From a checkpoint of a small mixture-of-experts model trained on Wikipedia: 8 layers.
Below are experts of layer 4 (counted from 0) of a mixture-of-experts language model. Rows are named router (the router's row for the expert), gate (a neuron's input weights, with its number), up (a neuron's input weights, with its number) and show model dimensions 0-191. Each number is 50 + 10 x the weight over its row's rms, rounded and kept within 0 to 99.
Before each expert's rows: "gets" lists some tokens that make up at least twice as much of what it gets as of all text. This comes from a sample of Wikipedia text that the model never trained on. Tokens count by the router's weight.

# expert 21
gets: "1", "0", "2", "3", "4", "5"
router:51 41 51 53 69 46 50 50 22 62 66 52 52 35 62 49 42 58 53 44 40 60 51 44 48 20 48 65 44 47 58 44 37 52 52 43 41 51 54 54 60 33 48 65 52 69 62 30 61 67 36 49 51 53 59 41 36 64 51 45 40 52 56 67 56 54 40 43 56 46 55 46 50 46 41 64 42 45 62 46 39 52 44 64 43 52 56 38 54 59 40 46 52 56 38 54 55 36 75 39 49 59 56 46 58 59 53 25 55 67 40 48 41 61 50 50 52 58 46 47 54 55 44 51 56 57 42 58 45 54 54 44 55 45 66 57 30 56 61 38 36 39 50 42 67 59 64 50 49 44 41 41 46 34 36 42 41 58 38 33 42 60 59 59 51 52 50 43 63 61 45 39 36 50 44 40 57 44 44 28 61 38 57 69 74 61 70 41 55 41 60 53
gate4:56 40 46 58 37 38 55 35 57 53 41 53 55 44 56 43 36 39 67 44 40 46 64 45 67 56 46 46 54 44 51 69 41 48 45 53 45 61 57 37 53 54 58 44 43 31 46 58 45 34 51 64 63 52 49 41 66 37 30 39 55 56 81 58 80 45 55 58 55 69 54 53 36 42 44 29 42 54 44 64 50 47 41 50 53 65 52 50 53 68 61 40 69 46 33 63 58 60 56 54 60 37 54 49 49 55 45 47 73 66 37 40 41 53 49 64 29 43 59 56 57 51 43 60 63 37 22 45 70 46 51 47 42 35 51 50 46 54 54 46 49 50 56 52 50 67 37 52 52 50 39 60 38 57 60 50 66 46 59 49 71 38 68 63 42 43 52 51 44 53 41 56 61 51 48 60 49 57 41 50 39 55 55 42 62 50 53 54 53 42 43 52
up4:61 36 50 52 38 37 43 49 55 40 61 35 68 40 67 52 54 54 77 39 49 47 51 49 70 41 50 33 59 43 65 67 54 50 49 26 48 38 48 45 28 77 58 39 42 51 35 60 50 44 61 61 50 48 50 37 60 37 62 50 70 48 44 62 56 62 55 48 62 50 58 44 49 37 36 44 59 52 45 43 41 47 36 50 53 59 59 45 33 66 70 65 68 54 54 52 68 53 52 50 50 52 37 62 61 48 39 43 61 42 42 46 62 38 56 65 36 60 41 49 49 63 41 30 49 41 47 41 47 36 40 51 55 45 50 45 50 55 56 57 52 48 51 57 41 53 59 56 63 31 48 60 62 67 47 42 60 51 60 47 62 24 38 46 55 36 39 58 47 62 50 44 53 44 40 58 45 78 43 47 51 51 40 38 45 43 42 58 50 50 48 46

# expert 13
gets: " (", " M", " L", "\n", " P", " m"
router:59 25 52 64 53 40 59 61 57 66 23 65 48 47 46 65 28 56 53 50 57 66 36 47 66 45 42 61 42 61 46 26 51 37 60 72 41 53 44 58 44 38 60 61 54 37 46 40 52 47 47 49 64 63 45 57 56 43 53 53 54 46 64 54 48 41 57 35 35 38 41 41 47 38 40 41 43 46 45 58 55 42 63 58 73 50 36 45 44 37 44 53 52 56 41 51 42 67 63 49 39 46 58 29 52 64 57 45 50 48 56 50 64 54 48 68 55 79 54 46 45 34 43 66 48 38 45 53 60 57 50 44 62 39 65 37 52 53 52 53 49 51 34 50 54 65 56 60 54 66 55 31 46 56 44 49 36 53 43 29 56 57 52 38 55 54 51 51 76 43 37 39 43 47 57 56 54 50 45 31 57 41 42 60 48 52 44 47 51 57 63 51
gate3:59 52 39 46 63 52 45 45 56 49 64 65 64 29 42 53 46 38 59 50 62 35 47 48 63 70 48 53 44 34 50 60 44 41 43 61 58 58 46 39 39 53 58 37 24 40 43 45 67 48 49 62 46 55 46 45 81 58 65 43 51 66 65 56 58 54 43 50 49 42 56 34 57 29 54 41 60 53 54 55 52 84 42 56 52 47 67 48 49 42 67 38 58 47 44 49 50 24 43 59 39 40 50 47 45 50 41 38 71 58 50 51 55 49 55 54 25 34 54 48 65 56 44 48 47 55 45 48 40 61 46 54 58 56 26 64 58 53 57 50 43 53 48 51 54 58 56 63 51 56 63 51 55 55 48 47 48 46 57 45 61 36 42 58 55 37 34 51 52 50 62 48 35 49 63 42 51 59 61 48 43 39 25 47 33 50 62 66 48 38 48 51
up3:36 60 65 46 46 34 47 46 57 49 51 46 52 45 22 55 49 59 40 54 54 58 49 45 66 59 52 46 50 63 48 49 40 59 44 53 49 43 38 43 55 49 41 26 45 45 54 54 60 36 45 62 56 50 46 54 47 60 50 51 46 65 67 37 63 48 49 41 42 37 38 48 53 33 48 61 65 48 44 67 62 69 47 49 56 43 71 49 45 46 43 33 49 48 59 60 55 43 48 50 44 58 39 54 47 63 48 43 61 26 50 48 60 44 60 69 27 63 55 39 59 55 41 71 43 52 62 57 44 61 35 62 57 66 43 50 69 43 70 64 20 38 57 37 51 66 71 51 60 71 46 58 52 55 58 56 48 63 50 50 44 53 51 30 47 40 45 55 54 39 47 43 31 59 50 50 56 41 59 38 56 48 65 44 54 46 44 52 45 63 51 29

# expert 20
gets: " c", "at", " m", "b", "t", " h"
router:49 44 52 55 59 41 72 54 43 53 52 50 37 48 59 64 49 66 60 39 38 54 52 26 66 49 47 52 67 57 38 34 59 41 65 31 38 63 60 35 62 50 30 61 58 46 39 49 46 53 56 50 41 52 56 38 44 62 53 56 48 34 25 46 57 60 42 52 51 41 50 47 19 37 37 57 36 55 73 48 55 51 61 41 45 43 49 44 48 44 35 54 61 71 60 35 55 46 59 43 53 56 51 40 58 42 44 73 27 41 49 47 55 46 63 58 52 53 51 38 38 47 64 63 49 51 48 58 38 44 67 58 53 48 59 51 49 48 35 62 53 57 54 50 46 23 41 50 62 54 35 33 61 47 57 42 53 57 47 46 34 50 57 57 64 43 63 44 57 69 58 57 58 58 53 59 43 28 41 50 50 66 44 53 46 46 51 53 48 59 55 54
gate0:58 44 37 75 58 56 53 42 43 41 37 35 49 32 52 58 59 54 56 32 52 33 44 66 75 38 52 42 36 54 43 48 37 46 55 38 56 49 54 65 50 61 55 56 55 54 52 62 54 63 55 59 58 46 45 60 35 51 33 62 55 48 56 59 42 52 44 66 53 52 34 45 50 49 48 31 40 48 43 43 39 58 33 51 37 59 46 62 56 44 44 61 46 43 43 43 50 56 51 59 53 44 33 30 29 63 42 47 57 70 64 42 44 62 57 61 52 39 54 39 53 46 48 32 60 36 45 58 57 39 41 41 42 46 48 40 55 47 48 52 60 51 54 40 59 68 35 50 70 38 52 49 66 43 38 38 56 45 60 56 51 62 50 41 52 45 55 37 56 55 38 66 48 46 58 53 43 60 33 46 79 54 64 57 45 36 58 63 75 50 29 50
up0:56 67 66 52 55 35 63 34 53 43 64 53 58 42 44 51 56 56 37 72 53 47 49 41 50 54 49 54 46 46 42 34 47 48 64 48 61 51 59 53 42 57 60 50 42 50 58 57 52 52 40 52 65 41 51 46 53 51 54 57 48 43 59 27 59 43 51 52 61 40 44 51 69 41 45 36 50 49 53 46 46 49 37 56 37 46 76 54 42 48 63 41 51 57 43 58 47 47 41 39 47 56 53 63 52 57 26 39 57 44 40 51 66 45 46 43 72 62 57 54 34 54 51 58 60 65 30 71 62 57 39 61 44 53 34 29 41 51 55 45 65 40 52 70 45 45 56 48 44 49 64 59 64 51 42 41 49 45 37 49 40 55 37 37 66 50 39 52 65 50 56 58 38 46 27 36 29 27 49 63 74 38 53 35 38 48 43 63 54 54 45 61

# expert 29
gets: " was", " is", " to", " were", " with", " had"
router:45 53 48 63 37 51 50 50 57 53 51 51 72 56 51 49 32 60 46 49 55 46 52 49 58 49 38 77 42 53 40 57 48 57 45 64 34 51 59 49 51 55 56 57 46 49 36 52 36 38 44 61 66 43 58 53 56 48 59 35 50 57 50 53 49 50 56 50 52 39 34 41 43 49 59 53 28 48 55 37 65 60 45 36 60 55 52 64 52 41 57 63 52 39 46 45 46 50 48 54 47 52 54 44 42 60 47 58 64 22 56 42 46 47 63 51 52 54 56 39 67 64 55 64 62 55 51 63 64 45 33 54 39 52 27 52 10 63 61 58 52 57 30 54 44 53 39 58 45 71 40 41 42 34 57 47 59 43 64 48 65 31 46 42 42 55 48 36 45 62 58 67 50 56 56 53 44 61 64 47 59 37 77 34 50 39 39 37 57 63 54 48
gate2:53 53 39 58 55 53 64 39 46 49 49 54 59 31 64 40 52 65 34 59 58 61 66 45 51 36 50 54 57 62 47 44 45 74 51 32 56 51 44 38 45 29 42 61 51 74 60 47 58 56 44 48 39 48 54 58 70 42 59 55 60 58 50 48 63 35 61 67 43 46 30 55 49 50 51 46 50 60 54 53 51 49 55 47 46 46 50 74 41 56 39 51 60 34 65 58 53 43 39 47 40 45 31 40 34 53 39 58 65 49 45 39 54 60 65 33 40 62 43 31 58 51 72 46 50 40 56 21 55 40 53 48 42 68 58 55 39 42 45 72 33 43 45 52 50 46 56 39 51 63 60 49 58 49 58 55 57 43 61 64 61 67 53 56 44 46 46 44 45 66 54 56 32 34 47 53 51 52 55 47 61 53 53 54 46 40 26 41 47 61 59 62
up2:43 55 53 39 69 61 45 63 53 43 66 50 39 48 44 54 54 31 54 39 40 58 57 34 60 54 54 52 68 50 58 38 60 62 69 46 47 63 54 36 53 50 70 49 40 46 43 54 56 51 59 56 55 40 70 64 69 56 38 54 57 62 60 59 65 44 54 52 61 61 42 45 56 47 37 52 43 48 23 54 35 64 34 55 50 38 51 64 54 59 37 34 63 49 59 58 75 57 38 43 46 29 47 52 50 53 43 49 38 38 57 57 55 46 54 55 36 47 49 34 50 51 39 63 53 38 45 51 31 52 44 42 47 31 59 52 55 54 57 80 29 37 56 39 69 55 49 45 53 44 53 40 36 52 53 61 66 41 48 51 38 57 45 36 60 48 75 58 55 60 55 52 51 45 44 55 54 62 41 44 47 42 45 61 64 53 51 51 45 59 33 56

# expert 31
gets: "a", "i", "o", "e", "ia", "is"
router:35 51 49 50 47 47 45 37 62 42 49 62 50 40 46 60 42 44 41 44 44 47 69 72 43 48 52 62 49 42 45 66 51 67 61 44 59 32 67 64 47 47 53 55 61 52 42 56 46 55 30 47 52 71 53 49 51 32 56 36 51 58 40 35 42 57 63 53 45 67 66 35 53 47 43 54 41 64 51 64 48 55 59 34 67 52 53 41 60 60 57 48 45 31 62 40 45 42 43 38 65 41 44 57 63 30 76 47 51 61 55 62 57 57 43 39 50 39 43 51 44 61 69 46 48 41 43 53 44 43 49 34 41 49 57 56 43 29 50 58 52 64 38 51 47 70 49 37 53 52 59 50 47 56 51 63 52 54 43 44 51 40 47 53 36 36 34 54 52 64 54 52 41 31 46 69 46 50 58 39 24 60 43 35 44 48 55 54 48 67 36 70
gate0:67 58 43 61 44 61 55 49 48 35 50 61 60 52 48 46 54 45 44 38 42 61 46 52 68 40 35 62 48 61 38 26 57 37 23 54 45 34 48 49 68 74 56 54 49 46 52 63 50 27 54 70 48 56 55 46 49 63 53 44 51 55 51 56 67 34 43 52 56 47 40 55 61 43 39 54 61 71 52 59 52 57 52 62 48 57 43 58 43 54 62 52 66 44 43 45 65 47 50 40 69 38 41 52 61 63 49 44 53 41 54 53 36 79 54 60 44 64 52 52 41 68 40 53 74 56 37 56 43 53 46 61 52 50 50 45 51 37 27 67 53 39 47 49 52 45 54 42 37 49 34 42 60 46 56 46 50 44 49 48 61 68 64 63 40 44 42 48 63 39 41 64 39 45 48 46 35 57 32 37 60 44 59 53 38 38 42 46 49 57 48 53
up0:52 42 36 64 60 61 45 41 62 41 51 59 56 48 34 64 56 40 45 38 47 53 45 55 51 48 56 54 74 52 33 60 55 52 43 54 38 48 52 35 46 69 54 23 54 77 66 58 63 57 48 69 54 72 36 58 56 64 63 57 62 62 56 76 53 38 41 54 56 37 47 46 53 40 43 44 57 55 50 62 47 38 45 58 51 61 40 58 51 60 39 40 45 38 57 46 38 57 45 57 70 63 59 59 63 60 59 60 54 45 49 53 54 48 71 54 59 57 65 48 54 39 59 55 56 66 34 43 43 36 57 37 37 43 53 53 38 46 32 57 51 41 50 49 38 60 56 40 46 46 47 53 60 45 53 34 51 26 37 43 53 46 61 40 44 38 56 44 54 54 38 42 34 33 60 40 46 47 57 49 43 54 52 52 33 28 60 44 53 40 58 56

# expert 22
gets: "ed", "201", "ing", "200", "202", "ated"
router:50 58 71 43 51 62 44 60 56 48 53 47 46 42 58 49 63 47 54 49 48 66 51 50 57 41 56 79 43 34 35 47 45 57 56 38 58 66 48 58 46 41 58 48 39 36 50 48 48 47 47 63 60 46 31 50 65 63 31 32 42 38 43 50 35 76 61 45 51 41 50 78 56 54 49 49 46 49 49 49 67 40 54 67 59 56 61 32 50 46 52 54 57 60 55 43 44 48 57 49 45 56 57 45 39 50 64 44 52 43 40 52 30 27 67 50 47 60 41 57 49 37 58 62 62 45 67 56 63 41 49 47 46 53 46 33 31 51 79 50 41 42 46 55 56 39 54 59 33 43 57 70 45 42 51 50 43 40 64 58 36 61 59 45 43 45 44 57 33 41 54 39 51 51 36 52 40 52 66 66 46 49 44 62 60 39 68 48 54 56 45 31
gate3:64 48 47 33 45 38 49 58 61 51 40 56 41 30 52 29 40 34 59 48 56 53 41 52 47 42 54 38 53 60 50 54 48 69 52 45 45 48 52 49 23 59 49 68 44 47 46 64 63 48 50 59 54 48 57 48 54 74 51 39 41 42 60 58 46 35 32 57 51 47 45 51 38 50 44 47 45 57 69 53 73 54 35 63 39 66 70 48 35 40 37 47 53 37 47 42 40 47 52 59 46 47 36 36 53 53 43 71 43 46 50 40 41 60 36 44 47 67 48 58 60 33 55 55 62 45 39 67 48 45 53 58 54 35 33 56 62 53 51 49 57 51 46 39 61 62 38 72 43 47 49 58 65 60 55 41 57 52 63 44 62 41 49 39 49 60 48 30 57 61 56 57 41 55 68 33 32 43 65 69 46 44 54 50 46 45 38 48 55 43 64 68
up3:51 47 56 66 38 45 61 50 47 41 43 35 52 53 58 34 35 49 50 46 58 41 42 22 55 55 55 53 73 48 58 38 45 62 55 55 51 52 35 54 52 53 59 47 62 53 52 43 47 50 55 47 80 49 53 64 34 45 37 44 41 28 41 58 43 56 54 53 58 48 55 49 37 39 47 43 70 65 50 43 30 43 72 44 35 28 51 53 48 59 52 60 50 44 69 55 40 51 48 52 45 41 56 36 44 64 24 66 53 47 47 51 43 51 25 62 59 59 48 35 44 55 52 51 56 36 43 32 49 57 69 30 69 47 56 50 66 47 57 50 51 49 54 36 51 34 56 68 63 50 47 59 52 53 48 46 53 53 47 65 49 61 53 44 42 57 56 68 57 53 56 42 46 58 75 56 42 42 49 53 34 56 38 49 43 53 51 32 35 46 50 46

# expert 28
gets: " (", "\n", " |\n", ")\n", "–", "/"
router:37 44 56 65 39 54 46 54 34 67 50 50 49 53 45 63 51 51 40 36 54 53 42 41 61 41 50 44 54 52 49 22 38 53 50 49 39 61 45 58 63 59 64 53 47 34 52 56 33 42 45 53 53 75 61 53 50 55 60 64 30 46 62 56 56 64 47 45 36 23 45 56 55 47 45 42 59 48 74 50 44 47 59 46 48 35 54 52 60 28 46 54 50 51 51 52 47 53 60 73 36 66 57 42 58 57 42 42 63 46 44 49 72 44 50 68 62 51 46 60 46 51 62 44 56 37 54 39 33 58 60 47 64 42 43 37 48 49 74 62 61 50 60 46 42 52 62 54 62 52 71 60 50 71 52 56 39 39 67 31 49 59 45 49 50 61 51 41 50 58 44 46 42 46 37 46 44 43 37 67 54 49 56 38 46 72 44 43 60 34 55 44
gate0:55 49 61 43 45 22 64 60 42 28 37 57 65 57 56 56 55 44 40 50 60 36 63 59 33 27 45 45 68 33 52 47 61 64 53 43 29 64 42 54 36 45 41 48 48 67 54 61 69 57 51 60 43 41 43 49 56 58 43 36 53 62 50 50 46 40 61 79 55 64 42 61 44 49 39 44 50 48 56 52 54 35 55 53 43 36 61 67 41 51 65 50 51 49 43 38 55 46 59 60 61 54 52 58 40 56 49 56 54 50 49 35 57 48 31 46 41 38 46 58 58 50 44 47 68 42 42 69 49 53 37 30 36 62 45 45 52 43 39 59 56 43 35 45 40 57 50 56 46 50 46 60 63 44 53 62 41 47 52 74 52 49 51 38 68 48 36 46 60 41 55 35 47 59 43 50 47 51 32 49 63 50 34 42 58 47 72 53 32 47 40 50
up0:69 48 42 54 63 63 41 52 46 44 55 50 46 52 44 53 54 55 62 59 52 54 47 44 58 44 57 51 65 51 50 53 26 39 54 60 51 69 30 36 44 32 47 61 54 51 48 54 55 49 48 68 56 43 60 58 49 52 60 39 43 36 39 46 58 56 53 41 63 34 42 48 51 41 65 72 53 49 37 51 47 51 48 58 54 56 47 42 44 51 42 51 62 61 47 59 50 48 59 38 70 45 60 50 56 43 41 31 62 52 49 59 55 50 32 51 60 39 36 71 56 30 47 51 45 49 47 66 46 63 51 35 27 74 59 32 43 65 48 63 54 50 46 57 52 54 61 41 42 60 54 53 27 58 50 46 54 41 62 43 30 38 51 21 42 59 47 50 46 50 60 22 48 52 57 39 62 56 43 48 48 51 82 38 43 48 52 37 44 65 49 48

# expert 23
gets: "0", "6", "5", "2", "3", "4"
router:41 66 50 37 25 61 45 35 43 46 52 50 47 64 43 30 61 53 57 54 56 53 67 68 66 51 61 44 43 43 56 47 41 57 38 68 46 60 54 42 49 57 52 47 45 51 67 51 50 48 42 62 35 50 45 54 63 39 60 50 59 47 60 36 55 41 61 57 47 52 50 43 52 53 42 41 44 58 50 64 40 54 59 31 54 63 47 50 40 56 45 41 39 63 43 63 48 46 53 34 47 74 73 42 56 61 59 36 51 62 42 67 47 46 48 44 40 42 50 63 49 60 48 58 65 42 39 54 57 34 51 43 59 21 50 41 28 42 63 40 47 52 57 47 60 61 30 41 49 49 59 45 61 64 56 44 44 32 61 54 56 55 63 41 57 35 52 56 43 49 37 40 36 39 53 65 61 47 41 34 47 51 41 67 64 60 41 51 30 37 55 62
gate4:57 44 39 56 41 31 45 37 43 54 65 65 52 26 46 50 39 26 52 41 51 69 47 45 57 57 53 55 46 45 39 38 64 51 64 64 41 55 57 61 41 41 44 41 47 52 42 50 60 47 28 62 74 54 45 59 37 63 44 59 48 48 71 37 42 40 44 58 50 57 45 54 24 45 50 61 50 47 45 54 34 55 42 49 54 42 62 52 40 36 44 67 47 23 35 24 57 61 56 61 73 71 51 64 47 32 42 48 66 50 50 52 47 56 39 54 58 51 41 43 51 35 62 47 59 52 37 44 51 50 49 62 53 47 53 41 43 69 59 44 47 46 54 46 49 64 53 31 56 56 48 67 55 43 58 57 58 49 33 52 32 43 39 51 51 45 45 42 74 44 46 45 52 38 52 52 50 45 48 50 47 47 61 56 65 61 56 48 43 37 50 55
up4:46 25 46 53 52 37 53 36 47 50 67 49 45 46 38 36 22 46 60 54 67 39 54 41 63 57 47 38 32 47 42 64 47 49 35 57 53 52 58 39 58 49 58 40 41 58 50 49 61 30 58 53 51 65 46 43 59 44 65 48 61 53 46 56 46 50 64 73 57 61 34 54 43 42 42 41 51 61 39 58 63 37 39 63 62 56 47 47 52 64 57 70 37 33 47 42 46 59 54 48 48 62 50 49 37 52 56 53 76 54 59 35 35 63 49 52 64 45 24 64 48 44 47 50 57 41 31 43 55 56 49 50 63 57 32 63 55 54 42 38 52 42 53 42 54 66 54 50 40 39 60 66 38 51 57 66 55 52 66 41 50 37 33 45 65 39 44 52 63 58 53 52 26 46 49 59 45 56 35 54 50 45 49 42 46 54 72 58 55 52 47 46

# expert 19
gets: " S", " D", " B", " C", " F", " R"
router:53 34 48 53 48 57 42 52 44 69 64 40 48 45 54 45 50 57 63 62 47 68 60 40 55 28 49 49 44 38 43 43 38 43 57 37 53 49 50 50 33 48 50 53 46 45 53 33 63 55 64 35 69 55 34 63 48 32 59 70 45 54 44 75 61 44 43 49 37 44 45 41 51 31 56 57 54 49 38 45 38 57 58 48 37 61 60 46 33 55 49 56 53 49 52 46 47 51 47 57 58 63 40 37 64 64 42 50 57 47 57 49 61 41 51 51 47 59 49 45 44 47 57 52 39 56 47 44 40 56 62 61 58 37 54 43 56 60 37 33 58 57 54 43 42 53 39 53 38 44 51 48 49 51 33 31 45 70 51 59 66 37 47 45 59 45 50 51 80 49 51 60 47 65 44 46 72 48 47 53 74 37 50 86 41 50 41 41 33 48 44 67
gate4:62 46 56 45 45 60 46 44 59 64 56 52 56 43 18 72 57 54 53 53 52 32 48 41 55 48 57 41 29 59 41 65 48 60 61 47 39 47 45 46 33 62 44 58 56 58 60 43 64 49 60 58 56 55 42 55 51 58 53 43 44 56 51 43 53 43 34 50 71 53 46 44 57 31 52 46 52 52 31 48 55 55 54 38 49 45 52 47 35 54 78 44 67 33 53 53 55 52 32 46 35 42 57 36 42 56 51 64 44 36 55 59 51 40 41 40 57 44 64 50 64 62 35 43 52 61 43 58 38 51 63 48 54 58 60 63 45 51 50 61 65 43 58 59 57 41 47 41 64 41 60 62 47 36 53 30 47 70 46 60 58 15 45 35 63 36 45 38 70 39 44 61 54 55 54 53 51 51 49 34 49 54 57 38 42 61 35 39 53 61 54 56
up4:71 61 48 59 36 62 49 46 45 42 40 31 50 51 33 42 47 45 45 31 46 53 34 41 53 58 49 66 37 47 47 38 34 64 51 61 30 58 67 38 50 51 45 58 29 54 37 62 60 45 30 59 53 42 50 41 47 47 41 53 49 41 39 59 61 55 40 52 39 35 45 53 47 50 70 51 33 55 32 55 61 54 45 53 52 51 45 60 62 58 55 48 54 49 34 55 55 67 78 58 56 57 71 69 60 70 46 63 55 52 35 56 61 51 54 58 50 52 38 52 49 49 56 38 67 63 58 51 59 55 36 48 39 54 57 39 50 59 55 52 47 40 57 41 55 45 39 39 53 51 48 68 50 44 61 49 44 37 59 52 43 54 30 33 51 26 51 45 69 41 48 49 45 45 63 47 45 32 56 62 56 34 57 38 40 55 49 48 61 44 48 69

# expert 3
gets: " in", " on", " for", " to", " as", " at"
router:45 50 50 39 56 41 42 52 60 52 53 43 41 42 39 55 48 50 49 79 39 48 39 44 51 50 61 55 22 55 38 51 52 46 67 39 44 44 45 37 48 61 62 60 51 48 62 60 47 51 36 54 51 39 52 52 42 50 61 36 49 50 67 56 52 61 52 33 53 60 57 50 58 62 50 74 50 58 53 51 55 67 68 31 46 43 58 40 50 48 28 55 32 49 34 47 59 64 61 52 47 64 45 61 63 55 54 50 49 19 39 35 52 47 61 64 44 66 50 48 66 53 56 47 35 59 63 53 61 45 41 61 31 33 40 65 40 41 69 74 39 49 47 51 54 44 50 47 31 52 37 51 46 58 61 41 63 49 57 61 46 49 44 44 58 57 42 61 47 45 62 36 57 49 57 56 54 58 40 51 49 53 62 30 54 27 46 46 66 52 55 41
gate1:53 53 34 40 59 67 47 52 51 49 55 60 68 45 51 63 40 52 45 30 54 33 67 36 50 61 39 51 62 75 44 42 60 54 54 50 57 53 46 52 45 71 48 36 56 44 57 42 42 42 46 45 39 62 51 53 44 58 60 44 49 34 59 43 71 58 57 50 44 63 54 45 51 53 50 48 40 49 32 59 59 53 51 54 54 56 42 52 52 54 50 41 50 28 50 60 52 59 51 44 38 49 53 41 36 49 48 79 47 55 47 61 70 47 63 48 39 47 39 73 44 34 58 45 83 44 48 37 62 36 55 53 48 63 50 18 51 39 47 53 49 54 46 49 41 51 37 43 55 53 57 62 59 40 63 71 63 46 60 61 64 53 40 55 62 48 57 55 50 46 65 45 59 34 52 41 37 43 54 53 66 55 46 40 48 48 42 69 54 30 40 51
up1:64 46 48 53 45 70 29 57 53 58 67 51 66 47 64 63 59 31 59 42 44 45 43 49 43 31 68 34 59 60 28 73 40 43 38 38 73 37 46 64 48 42 47 32 50 72 50 45 56 59 54 38 45 52 38 42 47 44 49 28 46 33 55 23 45 40 52 50 43 45 39 33 55 44 43 35 62 49 63 49 66 64 56 51 52 57 57 49 48 53 49 45 58 38 62 70 55 47 49 50 43 58 44 60 49 44 41 53 58 53 47 58 51 71 45 59 46 44 49 51 48 49 38 46 55 51 36 50 52 34 62 52 52 62 44 46 52 52 50 56 49 46 51 39 45 25 46 54 48 66 36 46 52 67 49 47 48 50 55 57 63 65 42 47 57 36 47 59 57 51 45 35 46 68 58 61 49 44 66 42 41 40 63 65 52 52 44 70 46 64 48 61

# expert 26
gets: "l", "h", "k", "g", "n", "z"
router:45 40 47 42 46 51 49 62 45 70 53 50 64 62 35 45 49 47 47 36 56 39 60 45 36 64 45 55 32 34 40 49 57 41 54 66 60 58 58 62 39 32 38 39 51 28 46 51 69 45 47 76 36 41 59 63 35 38 64 45 62 68 51 37 45 56 53 58 31 47 64 50 43 33 58 59 54 52 45 50 47 43 58 51 55 44 46 36 46 71 43 56 54 41 43 53 44 49 47 43 46 57 47 65 47 40 75 53 55 54 61 48 58 51 48 55 57 48 77 41 43 54 39 47 38 54 34 34 47 41 55 64 63 51 47 48 50 49 60 40 56 58 40 51 40 61 56 37 43 32 62 41 43 57 54 58 35 61 52 58 50 47 70 49 57 55 73 54 64 51 38 50 44 43 57 74 39 46 45 59 51 68 33 56 58 53 37 36 54 52 49 41
gate0:46 51 59 66 56 33 46 45 52 41 46 45 50 58 42 57 59 65 52 25 40 42 63 44 29 53 58 47 42 62 35 33 45 47 49 58 54 58 56 64 50 60 33 44 51 54 58 56 51 54 26 47 49 54 47 49 29 63 45 56 36 44 69 51 40 44 39 73 64 70 53 56 43 36 52 70 65 58 42 59 50 51 36 54 49 48 63 41 68 63 40 53 62 47 39 57 52 47 41 32 55 43 47 44 48 37 65 46 62 33 59 49 45 38 35 60 52 57 56 48 46 61 53 34 53 29 47 40 50 44 48 77 73 52 55 41 43 42 63 45 20 50 51 42 60 58 50 59 58 52 44 50 56 37 45 51 34 57 45 59 66 53 41 37 43 63 49 61 64 61 48 54 37 30 51 56 52 54 63 52 51 56 48 50 62 54 42 49 51 49 48 44
up0:43 46 66 56 69 52 46 43 65 40 39 57 52 43 53 42 51 45 65 61 53 58 60 78 45 30 53 39 54 66 58 38 38 39 45 44 49 47 65 51 49 59 48 38 56 56 59 64 67 44 55 60 58 46 47 35 46 56 48 37 60 41 43 45 51 34 59 44 53 44 38 58 49 56 48 69 52 50 55 52 56 58 60 43 36 53 47 73 43 47 33 60 46 65 50 54 71 46 70 49 51 50 48 58 61 51 50 55 57 19 48 54 43 43 47 69 39 61 40 37 62 63 63 46 62 43 38 41 53 51 44 49 51 47 30 61 67 39 40 52 27 44 53 57 42 59 58 55 45 52 34 55 44 43 37 64 57 61 44 59 56 53 32 33 50 53 35 58 55 35 61 52 59 60 36 36 49 75 51 50 49 52 58 58 65 38 43 63 53 46 52 53

# expert 7
gets: " and", " of", " to", ",", " or", " with"
router:53 57 49 44 27 52 60 55 52 46 50 34 60 41 46 46 43 46 44 44 58 44 42 64 42 56 40 28 37 45 55 32 56 46 55 41 56 23 64 32 50 40 39 34 60 56 53 48 42 35 48 43 51 56 59 33 44 45 44 54 51 54 41 39 63 53 46 53 52 54 35 36 46 66 54 62 37 58 47 60 65 39 42 55 49 45 45 39 56 57 67 46 47 58 36 58 57 42 58 49 52 58 47 65 52 38 63 57 43 21 52 66 43 61 51 49 58 48 57 60 73 51 72 47 74 42 47 40 46 58 48 50 46 42 39 41 49 65 45 71 48 38 56 47 53 69 49 60 40 44 35 41 47 47 54 51 52 65 42 49 49 51 51 70 55 40 43 46 35 45 51 55 56 44 68 53 60 58 46 64 67 47 47 23 54 42 48 59 65 51 55 73
gate2:46 57 35 59 49 41 57 28 43 64 41 33 53 52 44 58 50 54 41 40 58 43 47 45 55 52 56 56 48 43 57 53 48 57 47 50 43 36 56 55 63 73 49 41 38 62 49 42 66 51 49 48 45 56 35 54 59 41 48 72 54 49 48 63 69 56 40 60 59 49 42 59 47 51 40 52 55 55 41 44 36 39 54 46 37 57 46 40 56 40 49 70 58 41 43 68 40 54 51 48 61 53 55 55 65 45 46 37 64 44 52 45 51 23 53 62 59 54 48 52 34 58 36 61 69 61 52 52 53 39 51 45 59 62 59 47 30 51 48 53 49 20 45 53 37 42 59 48 37 68 45 70 46 42 66 54 38 47 43 55 44 29 41 43 76 44 36 64 57 56 47 56 35 73 59 53 52 52 63 56 60 25 43 46 34 59 55 66 42 46 48 59
up2:48 47 62 49 55 62 55 44 50 51 34 36 60 52 51 45 62 58 59 43 58 36 40 61 43 60 48 37 56 56 50 51 50 49 63 37 29 62 53 69 44 57 53 63 51 55 62 23 61 63 46 62 38 28 42 51 43 46 46 67 60 56 55 46 39 56 47 50 65 67 50 64 61 47 44 39 57 50 69 65 40 24 51 54 32 60 49 50 51 43 37 50 61 49 51 31 44 50 41 63 61 50 43 41 53 56 45 69 45 36 47 45 57 71 32 54 45 43 57 60 43 35 48 58 56 29 42 50 58 49 46 60 53 63 65 53 58 49 47 46 56 42 41 41 64 54 32 42 50 49 36 61 57 66 59 51 29 45 44 31 55 46 42 45 55 43 39 62 53 41 36 45 50 47 41 56 57 36 37 59 37 55 49 72 64 55 49 72 49 46 44 57